Weights of a small mixture-of-experts language model, trained from scratch on English Wikipedia.
Size: 11 layers, width 160, vocabulary 2048, 43.7M parameters.
Below are experts of layer 8 (counted from 0) of a mixture-of-experts language model. Rows are named down (a neuron's output weights, with its number) and show model dimensions 0-159. Each number is 50 + 10 x the weight over its row's rms, rounded and kept within 0 to 99.
Before each expert's rows: a language model's description of what the expert responds to. This comes from a sample of Wikipedia text that the model never trained on.

# expert 50
It responds to: Possessives, numbers and adjectives before nouns in sports biographies, like his before career, four, national, international, local, several, public.
down0:50 46 64 50 48 46 65 53 40 55 46 37 50 43 42 61 57 51 48 56 47 58 49 52 68 30 54 33 49 44 47 49 30 59 70 54 47 45 57 42 53 56 64 62 58 60 62 52 48 52 43 42 64 39 48 67 50 39 53 56 63 68 48 51 34 48 41 38 29 41 43 56 35 50 43 61 46 31 61 50 47 31 63 43 50 43 47 46 53 69 42 60 71 57 62 55 50 41 38 62 51 52 69 59 47 37 51 39 73 39 50 37 39 57 53 28 66 48 44 73 63 44 67 60 53 53 54 43 41 31 50 54 52 57 49 55 42 49 57 55 43 57 45 59 42 26 37 41 53 44 66 48 41 46 59 55 39 53 60 66
down1:47 66 49 59 44 55 58 65 48 29 48 28 61 51 43 34 50 58 63 52 56 45 55 45 52 53 35 43 54 41 49 52 52 57 46 62 41 33 59 58 72 58 56 35 55 51 72 44 63 70 49 49 57 52 41 52 40 57 50 39 36 38 46 43 37 65 48 48 66 49 56 54 38 41 53 66 28 45 39 69 55 25 53 44 60 74 40 47 43 40 37 52 51 45 60 45 66 46 53 49 56 51 48 81 52 62 35 60 47 50 46 35 65 48 38 36 48 46 51 32 39 33 43 50 63 42 49 45 58 55 56 54 68 61 56 54 59 39 54 44 67 51 58 49 57 41 52 44 49 40 47 53 61 33 51 56 50 51 50 58
down2:41 55 51 67 58 53 51 56 48 51 50 45 52 47 42 54 58 46 47 70 57 47 62 42 38 48 47 49 38 63 44 70 54 56 61 37 56 46 65 39 49 38 44 36 60 36 66 51 47 51 54 48 57 47 61 51 51 35 40 35 38 56 65 31 51 41 49 50 51 65 46 45 53 42 54 58 37 84 49 48 42 61 47 56 45 45 52 46 55 36 47 32 59 42 57 42 41 48 42 50 51 31 39 42 38 36 29 59 39 30 36 51 64 50 53 45 36 36 65 70 72 53 39 34 42 30 48 52 29 49 42 62 37 60 32 50 66 47 51 51 38 53 47 49 46 44 61 41 38 51 40 44 49 67 51 44 42 46 45 59
down3:56 40 55 58 41 41 57 55 51 67 58 43 30 53 49 37 40 57 60 56 47 51 38 39 44 58 61 40 49 42 59 51 64 51 55 62 50 57 65 45 65 60 40 63 31 58 56 39 51 53 59 64 48 39 64 60 32 31 52 53 45 45 45 50 60 41 44 50 39 43 67 60 40 57 57 54 46 38 36 67 59 37 43 54 70 62 54 41 30 67 64 61 49 71 50 54 52 63 74 59 41 42 47 48 55 59 31 52 53 73 61 51 43 42 49 74 50 54 64 45 53 43 55 44 61 51 46 51 57 50 51 47 57 75 65 56 45 46 51 45 47 54 45 53 61 29 50 62 50 58 35 71 55 42 50 62 51 51 61 43

# expert 46
It responds to: Double line breaks and == heading markers around wiki section titles, e.g. "== Notable people ==", "=== Fishes ===".
down0:51 46 46 53 23 58 67 58 41 64 34 49 42 48 49 53 29 42 45 51 34 43 52 52 32 41 50 48 35 41 21 53 38 51 63 40 46 56 44 51 53 48 56 41 54 48 35 51 67 39 56 56 38 45 71 53 48 43 63 31 66 55 64 30 55 37 49 43 55 54 45 66 42 48 49 55 36 49 48 47 47 32 57 34 62 40 48 48 47 48 51 53 46 67 54 53 38 42 56 37 41 68 58 50 65 73 43 49 42 47 57 59 55 61 48 39 73 39 63 47 49 51 53 34 55 56 37 41 54 75 58 35 40 59 48 42 53 66 54 46 57 46 47 54 46 51 52 53 39 28 65 52 47 55 64 44 50 46 54 52
down1:49 53 47 55 53 61 38 51 52 45 36 53 65 31 44 44 40 40 64 55 43 28 47 50 47 61 46 42 56 56 45 42 39 77 56 67 25 48 53 53 42 62 43 35 52 59 58 65 46 61 60 46 51 39 43 55 60 35 45 35 61 66 44 45 49 41 60 41 31 30 57 38 45 52 45 57 49 62 57 42 46 45 53 55 62 42 44 50 50 64 45 62 55 56 44 53 53 60 38 66 55 45 53 30 67 54 51 63 45 38 44 39 49 50 40 39 59 46 26 66 53 57 58 54 50 49 35 28 58 55 48 55 47 49 40 72 36 70 45 68 54 60 38 44 47 44 44 67 59 53 62 43 49 51 63 42 41 51 65 58
down2:60 27 43 56 46 50 44 19 39 47 50 46 51 50 47 49 66 55 29 55 38 57 71 35 48 48 48 68 69 45 52 53 57 63 48 60 39 36 48 55 49 51 67 50 41 55 63 58 57 42 44 46 42 25 62 57 50 57 45 52 55 39 65 51 48 58 60 44 59 63 57 44 48 51 55 48 36 29 47 49 40 32 61 42 54 41 50 63 67 38 54 45 46 47 30 46 74 53 57 40 53 62 63 46 43 48 58 56 56 35 80 44 30 61 65 57 56 46 46 69 53 58 38 44 40 35 52 37 50 59 41 55 48 61 56 49 54 51 49 51 40 59 32 46 54 52 54 43 44 30 45 50 49 49 53 49 42 51 44 45
down3:55 64 35 42 58 36 56 57 48 65 36 45 37 53 48 44 35 50 41 59 40 30 38 46 68 46 47 35 42 42 43 41 50 55 37 55 49 47 41 50 48 63 49 42 53 53 53 47 45 51 36 50 53 46 42 42 44 49 65 57 38 50 34 53 67 48 56 38 48 68 55 67 49 56 56 46 47 76 61 61 55 38 52 65 67 49 46 57 50 43 31 41 68 59 32 51 49 43 40 43 54 45 42 52 49 45 37 53 41 68 57 38 47 58 72 68 56 53 32 31 40 49 40 54 47 76 53 63 46 55 48 47 53 50 43 32 49 47 41 68 42 38 49 44 48 38 47 42 53 55 46 29 57 66 61 33 36 51 54 64

# expert 40
It responds to: Word-initial dr, g, G, S, T pieces after line breaks or pipes, often in sports awards text, e.g. dr|ama, dr|iver, Gold, won.
down0:49 63 45 75 57 56 40 50 55 45 57 65 62 47 47 49 49 60 61 53 66 79 29 51 54 49 67 35 62 45 55 60 55 64 54 38 53 41 36 54 44 44 45 55 45 40 50 47 39 37 36 39 45 34 28 54 40 52 55 44 60 55 37 60 53 52 46 45 43 34 43 48 42 62 50 37 51 60 46 48 52 42 48 42 42 60 43 57 46 57 31 64 47 38 42 45 49 67 46 54 50 53 52 41 60 40 51 57 28 55 45 41 64 66 71 53 53 35 47 56 55 37 35 53 36 73 48 58 37 42 57 53 29 54 46 55 36 51 45 43 67 35 44 53 36 62 30 57 39 50 61 51 40 50 70 47 49 58 52 56
down1:61 62 55 48 23 54 39 37 34 46 48 63 54 62 51 52 66 39 57 36 46 45 37 29 54 59 48 63 56 58 52 55 69 59 30 49 43 35 63 59 57 43 38 49 55 52 34 48 46 43 60 56 63 44 49 45 42 41 50 67 57 54 55 56 58 38 53 62 32 54 63 54 55 21 57 54 51 44 57 66 49 62 56 47 63 35 36 52 70 67 51 38 52 54 46 39 47 57 47 45 25 47 59 47 48 42 61 56 46 39 54 51 53 44 34 62 44 43 48 58 49 48 66 43 60 48 26 48 43 60 45 44 36 62 50 46 41 42 56 39 34 54 56 35 59 40 50 42 54 57 55 52 55 35 29 48 34 44 38 47
down2:58 57 48 47 58 53 66 53 62 48 61 54 37 60 59 57 36 60 57 34 44 49 56 40 45 59 50 55 72 38 50 50 48 48 66 45 33 62 53 56 53 63 53 40 42 57 43 53 41 63 47 55 49 34 51 67 34 55 47 52 27 53 55 28 51 48 82 45 30 61 41 45 45 34 71 41 29 45 51 59 36 31 53 57 50 45 49 37 45 31 48 40 57 56 57 40 61 49 46 61 50 72 51 47 53 42 48 63 51 58 50 46 44 59 48 43 54 36 49 53 44 52 50 40 62 79 46 40 46 50 68 55 48 51 42 65 58 46 51 46 51 33 53 32 36 50 48 59 43 49 56 65 50 55 42 44 41 41 30 43
down3:61 65 39 51 43 67 45 40 55 54 62 48 57 53 53 67 52 30 67 28 52 60 54 49 43 42 42 51 61 52 54 47 60 43 47 63 50 44 32 44 67 55 45 50 51 43 62 41 53 56 54 49 39 37 49 46 52 55 63 68 47 45 58 55 35 44 53 51 64 43 45 23 51 45 36 46 52 29 48 58 56 52 47 36 48 64 53 35 54 57 52 59 37 50 54 40 55 49 45 57 61 36 53 49 50 63 41 49 54 78 51 41 57 51 38 34 51 47 17 54 44 59 63 63 63 41 49 40 62 51 31 58 34 59 37 51 29 40 61 40 75 50 51 61 66 47 56 39 52 39 45 45 58 53 56 48 61 47 41 48

# expert 3
It responds to: Word-final verb endings and participles like played, located, known, served, released; also closing quotes and number pieces in measurements.
down0:51 42 51 36 59 46 37 58 52 37 53 53 44 45 66 26 59 60 42 54 45 39 55 51 61 48 52 52 46 50 37 42 38 49 62 45 39 50 61 55 64 43 40 56 66 42 40 47 49 64 32 46 20 50 42 54 54 47 46 60 43 47 43 36 54 50 63 41 33 41 46 38 66 50 27 49 49 51 41 56 45 39 52 50 36 59 43 44 50 37 45 44 61 64 51 33 57 43 47 39 57 38 82 49 54 57 51 40 55 49 60 53 51 44 58 42 56 55 48 45 45 66 64 66 45 65 61 42 38 44 63 39 27 48 43 67 58 57 66 39 69 62 42 69 54 59 57 49 57 45 64 47 48 53 57 67 69 52 45 42
down1:46 59 67 49 46 35 45 35 57 67 79 44 27 59 41 42 42 69 49 46 54 55 43 56 47 56 58 52 46 60 62 41 51 32 51 46 50 42 63 56 45 56 27 54 58 56 43 46 54 33 50 51 61 49 42 54 39 50 38 70 56 51 56 69 52 41 42 49 54 54 64 66 48 46 46 49 29 33 65 51 51 67 51 63 32 67 45 48 46 70 52 51 40 46 53 36 40 49 40 35 59 53 67 43 38 43 70 52 46 58 43 52 46 42 52 49 69 40 71 58 44 41 35 50 46 64 52 55 50 52 45 40 55 32 47 63 56 38 38 49 47 53 57 56 39 48 38 41 68 41 36 36 45 41 55 53 55 48 43 61
down2:46 49 57 46 45 29 51 44 62 60 28 47 47 48 65 40 50 50 33 45 61 29 58 63 55 53 49 51 44 46 66 50 56 62 39 60 58 51 52 35 50 69 25 59 52 56 45 55 69 57 29 41 60 63 47 44 51 68 32 39 43 68 49 41 69 61 43 46 42 63 64 46 45 41 44 58 56 37 50 62 39 41 53 63 51 53 61 53 57 59 61 46 54 58 48 41 64 56 55 36 60 53 40 35 55 49 62 63 44 74 65 59 48 61 43 48 52 56 57 43 46 52 51 51 29 38 51 43 56 50 47 51 42 44 43 61 48 64 52 59 45 45 69 35 45 50 36 56 59 51 41 54 52 41 54 57 59 29 43 74
down3:52 62 74 72 50 32 48 56 58 43 56 47 37 59 48 49 48 28 42 66 63 50 61 55 46 48 56 64 53 64 48 46 50 39 61 53 61 50 70 49 66 79 46 37 50 47 45 51 36 47 58 44 63 40 38 51 32 56 44 50 65 51 68 53 49 42 39 68 58 45 51 41 47 45 46 49 57 39 43 52 56 66 59 47 64 54 50 35 48 44 60 48 54 46 59 40 32 45 40 59 51 51 37 55 66 50 38 49 30 37 57 56 59 61 33 45 59 57 68 47 50 41 50 56 50 53 33 51 37 54 57 58 71 53 48 46 48 49 46 63 43 65 58 59 52 70 47 56 57 42 39 38 44 65 51 32 37 45 45 32

# expert 7
It responds to: Word-final pieces completing concrete nouns and adjectives after a split start, such as w-ood, b-rick, s-ide, plus River, Street, north, south.
down0:40 63 47 45 45 61 48 45 52 66 63 64 31 47 67 61 50 54 37 52 47 27 59 53 57 56 44 54 52 61 64 59 54 43 74 43 30 50 64 77 51 55 38 40 46 27 51 54 48 47 51 50 62 48 62 53 58 61 47 62 44 51 36 41 62 40 43 57 48 50 77 45 55 68 47 43 57 39 64 51 45 40 58 22 45 43 53 31 64 42 66 53 58 49 50 47 46 56 49 46 42 65 63 40 55 50 48 31 54 58 52 51 45 61 62 43 60 65 39 50 66 40 41 38 46 53 42 40 72 46 36 58 63 44 47 48 58 37 50 52 56 43 42 63 48 55 52 48 61 62 58 41 45 48 40 55 44 51 58 59
down1:47 46 37 40 44 42 35 69 40 52 50 57 46 42 56 48 47 59 61 53 65 37 45 47 63 50 40 50 50 46 29 55 45 45 39 36 63 56 43 43 47 53 42 61 43 36 56 38 43 59 41 45 43 54 44 50 52 56 32 43 46 62 52 71 54 67 66 49 50 51 38 46 45 37 56 73 44 52 44 60 54 60 52 52 65 48 64 39 60 62 41 51 55 46 47 70 44 57 56 59 46 66 46 39 63 51 59 56 53 62 64 65 53 31 50 48 73 73 50 42 56 57 73 41 43 55 70 53 46 65 49 34 47 61 60 39 44 63 36 45 59 32 56 63 47 53 29 60 63 50 45 48 56 55 56 35 65 50 49 68
down2:50 53 49 58 71 51 24 26 46 33 52 56 32 62 52 30 47 55 56 52 35 56 53 63 42 42 54 50 50 42 64 56 53 46 66 44 31 36 47 60 57 59 59 46 55 56 61 65 47 53 52 41 47 60 52 27 27 38 41 42 53 63 52 47 50 61 52 48 46 56 56 44 56 49 49 59 61 28 53 50 40 57 54 54 43 37 45 57 48 41 44 39 53 59 67 56 35 41 29 41 72 32 43 49 37 56 58 51 54 57 60 43 54 53 47 64 42 45 35 30 61 42 52 45 33 38 58 51 47 43 46 55 54 72 59 44 56 35 46 44 32 46 46 49 64 54 40 38 66 54 44 65 62 54 45 57 55 52 57 37
down3:55 57 29 39 56 51 42 54 52 58 56 59 53 31 38 60 63 29 43 66 61 47 51 52 63 51 56 39 37 39 44 55 37 44 41 25 51 51 56 50 58 40 37 36 42 50 42 39 44 38 52 45 54 39 40 49 51 61 46 34 58 40 37 57 46 57 33 30 43 43 47 56 35 44 61 54 44 30 42 42 39 65 46 56 54 41 43 34 52 37 50 53 48 55 42 52 48 41 53 55 50 43 33 28 52 47 61 70 46 48 29 52 44 50 60 53 44 54 59 37 52 53 37 58 31 52 55 32 43 62 27 34 43 55 21 56 34 57 48 51 60 47 49 57 55 61 45 46 49 40 33 72 45 52 49 51 55 41 50 53

# expert 41
It responds to: The prefix pro opening product, process, project, and plural or noun suffixes such as ation, ities, ers, plus common nouns like school, system.
down1:58 63 52 60 38 57 59 55 50 48 39 55 61 26 46 36 48 48 37 47 47 62 46 43 40 61 46 61 61 68 49 52 50 25 28 62 63 43 67 52 47 61 76 53 45 55 45 44 47 50 58 56 42 53 47 39 56 46 65 48 47 42 56 56 25 44 38 33 57 68 42 32 51 47 60 69 31 62 52 58 56 56 41 70 41 26 58 63 45 49 47 53 39 51 47 55 58 55 56 37 37 40 48 47 56 48 52 48 50 51 57 47 55 74 51 69 47 51 56 46 49 48 45 61 58 59 50 48 46 47 56 54 43 63 49 59 52 37 51 52 34 55 45 46 64 24 57 54 48 59 35 32 56 58 51 31 48 62 44 53
down2:45 55 49 59 52 62 47 64 48 32 36 50 53 49 34 50 39 71 58 41 42 46 56 50 52 64 51 40 39 43 58 50 51 55 52 56 48 48 50 35 54 42 54 63 50 55 58 55 53 48 43 44 60 32 33 44 56 53 69 41 47 40 58 58 46 35 50 39 48 41 47 41 30 55 47 56 29 81 53 61 55 44 34 48 46 29 66 49 62 34 51 58 47 48 44 51 50 71 45 61 52 67 34 38 55 43 57 54 58 57 42 57 65 33 49 66 59 35 60 62 53 36 45 44 61 34 59 53 54 33 38 51 60 51 56 45 50 43 43 53 42 51 41 65 41 56 54 66 70 54 34 49 53 67 48 28 66 46 47 55
down3:51 35 51 52 65 68 54 50 57 61 38 47 52 58 68 40 53 42 54 47 40 37 54 42 54 50 55 33 41 35 43 33 46 42 51 46 60 63 51 51 61 37 51 59 52 42 62 50 67 58 63 37 68 45 37 47 33 49 73 48 42 40 64 47 59 46 72 51 46 55 54 53 61 61 34 58 46 73 58 60 54 46 48 49 58 39 58 59 40 50 62 51 55 38 57 36 48 70 56 59 68 55 46 46 41 52 45 49 42 41 46 51 46 55 54 33 36 56 53 59 49 45 41 47 47 53 40 38 35 39 63 49 57 64 55 61 52 53 49 56 54 40 74 50 42 49 52 51 58 38 59 68 87 60 30 55 45 39 57 46
down4:36 50 44 47 78 61 47 51 58 45 38 51 39 55 48 41 43 49 41 52 44 41 45 38 46 47 52 36 37 49 44 41 47 52 62 47 53 58 55 45 33 48 45 35 52 52 68 73 48 46 78 55 71 54 36 45 63 47 40 47 53 31 61 37 53 31 57 67 27 44 44 43 57 57 36 55 38 79 41 48 40 47 38 48 45 54 75 69 53 37 49 56 50 48 36 42 54 57 47 48 61 32 47 54 46 65 45 44 50 43 43 52 38 48 42 36 50 44 58 51 46 38 66 57 61 48 52 50 26 40 47 54 51 59 72 58 63 51 42 49 71 51 47 54 47 57 49 46 51 48 45 62 57 52 35 47 46 49 52 56

# expert 45
It responds to: Noun-forming suffixes like -ation, -ification, -ment, -ity, -ician, plus closing parentheses ending dates or notes in infoboxes.
down1:51 55 48 78 56 50 44 51 46 52 50 54 58 64 62 41 46 38 51 45 54 45 42 33 64 54 44 50 49 43 49 42 40 58 76 62 48 35 37 51 59 42 45 53 37 51 52 40 65 45 60 43 65 56 38 41 43 48 57 40 60 37 43 46 63 59 52 44 45 42 42 45 68 51 63 55 39 64 48 54 42 43 49 54 66 59 54 56 35 44 37 37 64 33 58 59 44 42 66 41 48 45 49 48 47 53 53 54 54 49 53 57 76 34 43 52 49 78 58 57 57 35 40 55 53 68 55 34 60 46 54 68 47 38 62 51 55 51 28 63 61 42 35 41 62 46 49 53 71 36 36 69 51 59 59 44 60 43 66 43
down2:44 69 34 58 63 36 64 52 52 41 45 60 32 34 55 43 41 50 59 55 55 55 49 42 45 46 57 71 53 69 61 51 38 48 54 43 50 48 55 58 31 66 61 44 44 45 45 40 44 59 61 28 39 47 61 39 60 49 36 49 31 52 55 64 45 67 39 57 51 50 41 62 50 52 55 47 63 23 55 53 34 58 39 48 53 67 44 56 44 47 25 59 53 53 52 52 57 51 69 46 52 35 44 56 67 57 32 50 62 60 66 72 42 73 50 48 43 48 56 59 51 50 53 65 50 36 44 33 57 55 45 49 66 46 47 53 44 51 55 47 60 57 42 38 37 50 70 44 54 62 51 48 52 50 49 47 33 58 53 31
down3:49 45 48 47 40 42 69 43 44 39 36 32 47 57 52 34 40 66 59 52 67 51 56 53 49 49 53 60 46 59 57 48 68 52 61 38 37 54 48 48 55 60 52 37 46 34 43 69 50 63 49 31 75 53 46 67 54 38 40 41 40 55 52 64 52 62 38 55 61 35 53 50 69 47 58 59 48 43 57 44 47 47 36 58 66 43 46 30 50 54 55 50 48 45 57 54 54 76 40 50 46 62 50 34 60 61 48 64 43 59 67 58 52 31 38 52 53 37 63 55 48 23 50 73 31 57 51 51 52 50 37 55 58 44 37 54 37 66 42 54 35 45 53 66 57 46 52 58 35 52 42 49 33 46 55 37 53 56 52 42
down4:40 28 60 54 44 45 54 51 57 34 48 47 50 35 54 52 52 52 50 46 59 51 63 47 38 47 61 57 37 52 36 48 43 59 49 50 60 55 63 59 54 50 51 69 46 55 49 53 53 41 49 54 65 46 57 46 56 48 27 48 42 44 62 60 46 37 39 26 61 53 50 48 58 47 48 47 52 25 38 40 45 45 57 39 74 64 72 35 45 51 56 34 30 69 40 49 28 61 61 59 36 52 49 30 46 46 46 54 36 54 62 57 57 53 60 57 41 46 53 65 44 50 64 35 52 31 66 43 45 60 46 63 28 52 27 55 45 46 59 55 56 54 33 68 52 60 54 44 36 57 57 41 48 45 60 44 44 58 51 48

# expert 52
It responds to: Word-initial stems res, man, Val, Sal, Pr, Cal, e.g. res|istance, res|ervations, man|aged, plus mid-name pieces.
down4:28 43 56 35 59 40 63 60 53 44 56 40 44 50 33 66 57 40 42 57 44 44 38 51 66 65 48 54 35 45 60 41 61 48 61 39 43 58 56 42 15 33 62 62 71 59 60 47 63 34 34 40 39 54 61 61 25 44 64 62 58 69 63 57 46 53 57 61 54 36 41 48 42 55 55 59 44 42 56 65 63 49 56 50 45 49 39 53 44 31 31 46 49 68 48 27 58 47 49 65 40 68 53 45 47 52 47 50 51 51 52 51 57 51 48 54 60 45 50 45 54 56 51 52 51 53 45 49 65 44 56 52 61 55 34 45 58 49 62 56 53 44 64 38 55 51 49 53 34 56 32 50 64 49 65 52 52 48 36 56
down5:43 50 41 49 57 43 79 62 54 49 41 65 55 63 50 51 45 46 57 67 46 49 43 46 52 38 50 59 45 63 44 44 52 37 45 69 46 66 41 57 58 46 60 45 41 54 50 62 64 56 43 37 58 56 33 34 44 60 47 58 50 58 53 76 53 50 62 38 48 66 49 37 32 43 36 64 40 58 65 52 59 40 47 52 52 63 67 69 51 46 56 54 47 49 49 46 42 51 63 48 48 48 50 56 27 38 41 56 22 60 55 47 38 44 59 29 44 50 49 62 37 48 46 51 76 58 49 58 43 30 42 57 46 48 54 42 56 42 35 52 56 33 47 41 48 29 58 47 47 58 37 52 53 41 45 31 54 68 47 57
down6:46 51 50 41 37 49 68 40 59 38 50 53 59 47 68 50 57 51 45 60 43 49 49 42 64 49 26 39 56 38 36 59 66 16 30 61 42 66 51 56 49 55 52 52 62 63 42 61 58 72 39 54 61 42 42 38 40 43 41 53 66 29 66 65 45 48 46 45 42 47 53 60 34 57 44 59 55 78 57 59 50 46 63 41 44 40 40 48 43 73 60 56 53 71 49 38 52 41 39 55 56 45 53 39 53 53 52 31 44 36 61 55 42 47 49 44 50 63 66 46 65 58 62 59 52 63 44 51 42 62 59 42 63 61 38 48 47 58 57 46 43 48 49 49 51 48 40 55 32 41 53 44 58 54 49 52 46 41 46 59
down7:58 29 44 49 49 61 54 30 59 49 46 42 66 52 53 34 52 54 38 60 49 58 42 45 57 48 60 73 45 61 44 56 48 49 21 42 72 33 57 42 39 68 42 51 26 45 52 43 44 47 40 41 55 48 61 54 36 52 56 31 45 67 46 59 65 35 40 52 61 51 36 56 66 58 37 33 51 55 62 58 38 52 52 69 56 54 47 53 52 43 43 34 63 45 41 42 50 43 61 44 50 38 54 47 45 42 52 53 51 66 58 47 37 33 43 53 55 62 53 48 47 51 59 47 65 55 36 53 53 43 55 55 60 63 51 45 49 59 47 65 55 54 58 56 45 58 52 39 35 67 28 41 59 44 61 52 77 53 52 64